Weights of a small mixture-of-experts language model, trained from scratch on English Wikipedia.
Size: 17 layers, width 192, vocabulary 8192, 57.5M parameters.
Experts: 224 SwiGLU neurons an expert, 1 pick a token.
Training: a variant of Muon for the experts, 339M tokens, 5175 steps.
Below are experts of layer 8 (counted from 0) of a mixture-of-experts language model. Rows are named router (the router's row for the expert), gate (a neuron's input weights, with its number), up (a neuron's input weights, with its number) and show model dimensions 0-191. Each number is 500 + 25 x the weight over its row's rms, rounded and kept within 0 to 999. Numbers have three digits each.
After each expert's rows: a language model's description of what the expert responds to. This comes from a sample of Wikipedia text that the model never trained on.

# expert 0
router:504504491511507488511485521474485534511447514447465524480508505477525557549532471519489470498491494520463520493492481494533516498493494505487474505489453533479499527525477521504512484489501506498452520479464469495467499477518529469474498490487475506518507452542541491511463445508538468496534517484507524478518494532469513508485502549542512491559504504532505476481517497518511519490492491431505458491507478482485500496487515489510508468496453491528506522509514458509461464496441457485457509492502511463501510489568467465496528474503531498469483511522486534461472528474532535496
gate0:513530559499462521487471473497529489493489529493523477496504489528513518503494503536467480506536488511449479466487440480478470492533472528512489462480494523510500559460483522478497530511514459479510531543530515502498470507490488491466533462472480510490532485444510467519451462499524514482493525455472489477525520547524478491514515528529509545504477482502466513521485519530499483565441511532482533509524477498483509526497495501494508479476474517500492536502466463510497480532482506488484470501492479516489489518510477479460493510573530518540534474520483498531508498514493479467
up0:504495529518474505440471538474501474516496528507492464497475490532521487507522475502465491538529477510474486522508428481450534510497495575498520477511513519528506514516485511541522464474498485505472499555500479462500501483525514444545505480479470501468525463479499498533502472488530526429509489479500504528509534497499523493523505535522513515492476493468449533500498510530489494519440504508512525519530490502500526522452533515507488503507470503498461522519467471465514455536486482476502483512498505544471482479494473472491499515509553485471506467546491512517500532504507492465
gate1:485463496541520475493489506511503517505501519489492489489520501497518486527482500487515483500447541511548479507484468534504478496513499510509532525517526453495539515504502524504515482495520493509490504496475506491488488541524490474489487502472486435526514523487553499506480474484491504523530495487505473480469494483484490502505525482540561502463499449490461488491476554520522480481524459523497493464495455464524499487496500504542547481519534471461511500468516472522480484495494485480475493542469500474513421494544519519477539528509431537508510443555550550498523494501506485526
up1:479565476499527487511552486500469483511466486526518471530510500476475553538528480498539498470478515466480453493452485468509512505497494497590490492493505549470467502486489496473534541478518495458512494489493476521446529463515510477484533532485505546500515461468523464442455509498511487498480458471484472507534486516530499497471528510491511489502489490471499492513488565492468483514491536502500505488524503475504500480509507519492500525493520503542524485495474499508463491517514491488469461486489483511489473524509458541537505505529503519469520527497473489540484526534474497454
What it handles: Determiners and connectives

# expert 22
router:482461467518475476510473495515502502480508475478525529495534488478533482512509475543490438488493453513494547500493473499507507553530521523470503501477468485512490459487502517479526509467525493464456473496479524507485499497501486488506505526488473504527509467450489498484446476464484509511460503440480486474482487472509454472463515515535540521534450516498510477484523484450483507506486537462468507461500467449512473492457493542486531497501495497488497520488477491463492518552476467527503468492497506502526517505510457518504508454544518539517465510475552498467499487490523533516
gate0:521537471511506477475509508529512554494510496507445508528484538528507495501499512498489526446497528469501486448480512466487494531494511498495464473481463485488580513499502533470479502489509499519509468495505489513554558482493534514506547511490495547529468563507475484516463504521510499537481498489499477495475535551491491531537542498514460533496509488533527478508497526475454473517486499504534515478459463478470494478525500492484490474486503513528538470517463501542492488496487500478552499517504501506491536502485449476493514471472456528527531501473496486539459496498494516474
up0:491492536563512536544492475495567574465534478461468532513476470506479481506478463512478468502468537521509538508470461499509490491514496546478483496496521492498509500466510519524472502529484482486492511538534501514504472475506503498520503512520478501562507456501494491497498517497501516531519476490506490562531483524481515488482468507516514523495464491471511522524493545484493529507483524539439484496451506512478527543466493518489511511479509475482475504489467478469543516501496508480515502511490525480491454534496466508472571489527524465487483497456465519505515533494497467518
gate1:484468508480486490512505489552494533445490470482513534530504536491541481542511479457500454492538494485461497515488518529525500500530482526506475526486492493479527528493483480502523521498483496461477494485476458516526458514543474509491504514478521616506494510478453503486522539512501542513477525494494469475520509502475492473485477502473504490501508485488472466481526496510525511488497542515524537527488452487510512524480512467489456509512495487495503535515519483483497527464496522468458533512476447495509479499449476491524559526510480496505529488499493500461454494490530503547
up1:500486464497458480482507445522506501514496497566537505559497500472517543518494517504475486485523550458534523491510479514489506510493509480501485516476507477526483454516502482484476466507473493510503443503464460480524506479440513527488473515470468465499464437463523522519523518475522517515458530488480509513491495505552527487510470489491489476484498500478519492460519509496500562485509481440490483504536458487528492509489468534477510507532474482516523539550492540461492485471537515504502498460487482509507541508498464505513485500505529490476534509469487502490484548503498536523
What it handles: Media and group nouns, plurals

# expert 18
router:545498470488532468511494533512484476471455467466499556497552471491508505527549468534498503533504453495505509510489487523497501506525512558488490516533449513506482503512536490504483517471496500495474491501422497507507493512525490508488489521484505487490490496471474509538448450470490498467472549486465455513508502503507458475469527538519527505520501505533510462536484509505481489504509473456523508457509495505439500483505512545535525497520499506505462501484524484500493448491475452512506489490502456482483502529526469511476487441486497501485486534512532503499466478445527521498
gate0:539469513547508502513503510554504501499512479465473516486530458512472515465456493487509508561508491497512462497513496477496480488460521502482464518507474454476475495452516582501519515532465494523465487503485492461479473491517491471549514499478541480468498544542454496490514484484516501498510499503518469468540470477535497469470467505507505521515453502518495495535480490505527516534526469544495488494513532486523533507468543509502502500539484533514495537490489482480496500492558493495556506530504484540515523504492476483511502514489526518446516480499519466473467525478474516457
up0:522487490476494481452505548525436523496558553486512500497455488502473462507518455450487514500478527526477497524501505522499521490507499520502481519500525524481512522473471506495450536482519478494482483440494538500531540500472502511511478496465492503476479471493484539470503531488469491528504503516503504550513500504497525538515551489448477478466469512538510475437538509452479485511498483492471517488506488522476462501514503474548543502526496485494474501499459494513504547481463529497449518506508541463513476490500483482508474494494498466522504495507464549524495507482469473528
gate1:511514465485530495521518482525486494509527488503513491525499452492520511539481510466465480497522516525526504487499497518499473529460513515491544516481437549532481460534504491498528496518534492491523472519521498494467494515509547497497467501458515487471474533475472459489484462523517494490497554474508471462508515521533486466539507449488483471524483475503457498509496508510488476463499472489481456491511489495480491510528545531472481524523497508545510481514485475513467484460498520456462490481548507523498495532514542555455542464505476466487480522489537494525512449481457513471
up1:514518482532487491457485529488479522477500498498546487497489520506499532494471507513499444529504461476481493500499488515497461506550474486504545540509519464498505521446483459521508499552482522547534515522526513496513514542516501492430526436495508501508513468523523487516521478551518507453534482524525528507505506486479505492507558458496479548530511496517513480476499472462501495523510518515503516506506488505511527464483531471477522485455528537449539533522516509466503521497495491498501490510534481526528490506486510457499551547502462509479472480511526496543532452503489484496
What it handles: Accented foreign name pieces

# expert 17
router:535458522497513530533510517512504464524463489488448523486521486497524517506477511517497450503472465501445529484490481518483505478528476503498468546484454501500536507501495531513513498468505466484501462477499494510472493472470493480502472522514488530523528466481537482517491505513538477484509541479515483465459523504523508471523537510522541490527507524468527479482514457518486480501535549452542481522492475479509481482470482541524496471469509508501466465558469461502507515527508476519514481540503537521502545506528492482518480479530504530519510500482518442466469494470558532512
gate0:490475515459495507497508518515507551481451510450499560473490522501549487530507467518479477499479442520519510550519492457512496515473506501505443503519458532536539496492517455517473538527517467501476520555499453541497494507504521496552456520479484547472473496493495537516515514509562544479529501494491494488486507477543507498489578491525517528480517488498450501488522481524476476495492488490461530503492496470472467526470475492504537484500496512484524521523493485494482517464487502518502510538486487484480502524520510520509542492512497481480476512463498504516451506505494531509
up0:508474503520511505500499480493502478442529499502541466517539513532516519533492485513505487486514522548538531547500444506539500500520507543518506481512540527489468506508490494520489519520515490518532520542463521531492517504478477556468521477542506528487472501541507498453464490533501495490482481523471485514516516501452501492511460471490516497453528501486445437508502543506512531504484495494482434521533521500481507567545501494478469484475476529493520519522511553509507461502522465512485511497511503482484501497529499475462542497518553472477511506468534513504481474502505471501
gate1:490478484565521536475526480523486482524468519512529526511495501535468448465481512491449477531508503549468495489483492495539535514495501564528482456483495515480530467504508496506533505527524499522483499519485478507493500516494488474509544507529485535503547485538532492516506501479487501500529507476485534504504460535482502537485526499525474463469494491516501507510521488527515515499495487524530534461485542493451526462469507460473455464547505507532513504533525473457561462507498523469502490531511499484465498531497486532521511540490524488464555487505507527518530468502489498468
up1:478472500496502498523492528489473507475493486499480460515524516499534498495465518495495515544506496502482534485480474500493502485522472509475513532505533464483468474558484506511483485488503467475478487493499525492562493512482574471484479459536478516460494470459491477520451516477495509532498485529556490450482512489531499553465467487500510509495490509456457520479480501515547526534478462524458526496511520548477488473534474471502502492484471515514504536536511473525514488499483458509514511472441475506490526508486507486495491480487539465541509487535452549493499486489546502470
What it handles: Prepositions after nouns

# expert 19
router:541478467508538496472496476550533476510497487490495516498535486453503532520491500549504468545484450500472518510484491490433514484575501531499514559459480496510542518476512487513478496455477492526459513505525482485451524537525518468496506515441468497497508501492505545527501495496514516503477514451466469470494478485482473486465528532495522486545495530507529465502495478498472498461488507502516458496492487466491489460509471505506514474519491496521481444501485501434531481514495480499510472487484524543503493516524443528498498503464492499499486508481504493475502518486535535484
gate0:507505530506471498497487493496490522530493501485504475487507508504511527510530465483495501498559524442459528497503511467494518508515504495503502540478524517506480454564514502526517510497488504515492538503551474487490513468466516538476516517411449505536499509491489527525496555496480508518472491529472464505472504481494480470558481506516474479577497495515502526513536490521469500475458478456525428495490497496486481478532531476491493523486517496508507500517503518533510510481524559481546473548477484516488529490495538478478513512479526527504489483481470477518484514522505497545
up0:504493493469476531492489500504515498470520518509496504498499495502530493507528433533503510479520488516484490545486544457497479508490531500487516544478525537493490462521487532484498485530491482455515516525546479452503469504531474530446466499452503505485514532486502523510512482507490504489514540523483506518502523519482480471527482457474481502490564497539511518517492501533473500521454547469537476482471530487478483461552500514476522537472486521516535486512528476512485472475489483469493489522525517527471517524498466472494503443485549497530507481512491479477428539541537492514
gate1:506516515472477526464491506475500547476490506558519506491507514503526574556488498511494497519539534469503498482462503493454489509498541505495479555518452457518483503502489470485510534432531522511456502509538507493461505487498456477527485464481505484499516496483493511505469494500488470481495514535525501504488506502535546506504539510464539502467486542494491451516518497499514530482453475485514498502514490519475497495486462533489478497535515504539509487484543506520492501519533538512495462509442537527446498507451506516482535502525529489485488528496490511516483529446471464493
up1:496506510492455499470475469479486466481491510500514543455504492477528495577480508521496532508486481511499522530512482502479522488475507505450488528513485442492535522498461489481501530507526572538467519481491492481541487469481517484565505458473534498544502483508473495499498505545496534472518532481531535494491489529528512548513511505533477482511489502460511521475529526515438518476485487484526549508532504468483481539512480517461504530524504483503531496528492508515512507503515515511470500480471525529502505532508461537494534477509437494479511514499500506524505520477546460517
What it handles: Copulas and linking adverbs

# expert 20
router:518507480526528516509486519539449519516500514445526515499493484490519463536504472539537464501484502505507522530509518478506502495524510580505487512475434464505514471497493512480466523462462485482491475485479508535468498539509502474473463506486465532509528491482493505512453473476508478509523524513438474470479499500467478480462520496514532510532481532495520476508512492491516492485496487472473517500502446477492523475512500531498469515536463502537477486542487464504499460490491482521470485496478481469513529491496441509436501473496480548530506536470525467483541484465526503493
gate0:467540502526490556536500520471515480527485516441506478488511487458507472480498484458518529490488530575452518512517525484500484527508498530448544486492460464470500484499523498538471444484504519465465512487526488501510500492516518518512521493493447518501497495507481472537478509509530494491514523482503494509494464481498519504492506467492488471522510528479460498472519445529506514525491459466521484497481536515470521469497489473501516511469511508470492494548535499488494455471493524500515500469472482507507478542500525513485505532522533446505432487501489516505577500506525467485
up0:476526482472519500478528536480486433496447508447476481531470463527523496522455498499496524567463465474474497479499487523522519500527471493492518526512500471539504454491496503515530534507500498501502472476485519480492458510454493532464499508484513522527468526556514427502511483515465477520510494486478471508520460527525520504506507498491506503502504522556472524487490483518494510505516497506464527478510532480486507477550496514470525470554506509511547508470506528528513541513511461470514513485501487529489523511483510484515496556441502537486473520466490514477528490520484526517
gate1:494483495496504505503515456490517471530489526478496499493564455466497521538475507501493518484510503510518560502493478468482481478473503569529485511461476505520506490488494496463460487482492493524481467508519483513552502524538500504527485489491484509542480466482496550490497531495528476453458496518508469530545509455542501476453476490511548526475545502515500512532530529472538505492507516501482521516513502521498527501490520531498477482518427520489485519502531516498526472555475488511486541466458503475498511487457487522500486510520502523495504553532529503492513454486515516556
up1:505456438511504486515509540491474459489503533485493510484511497505523485503518511539502520472456493562501454515513510496491518529543495500512509493518577533556524457490439449515498512505518489530525510489478521494508510523473535503529506477493523539507513498517465500504491499509523487480507530522458508499500492530490502512500508483498488442507491547473497445478541520483487496517545520479524485482512534468474557465535512491509479513560522476436496518514493509503530529508463519501479504531492475519509497504520526512470507512530458499457510529497475491490531542517470511492
What it handles: Surname pieces after prefixes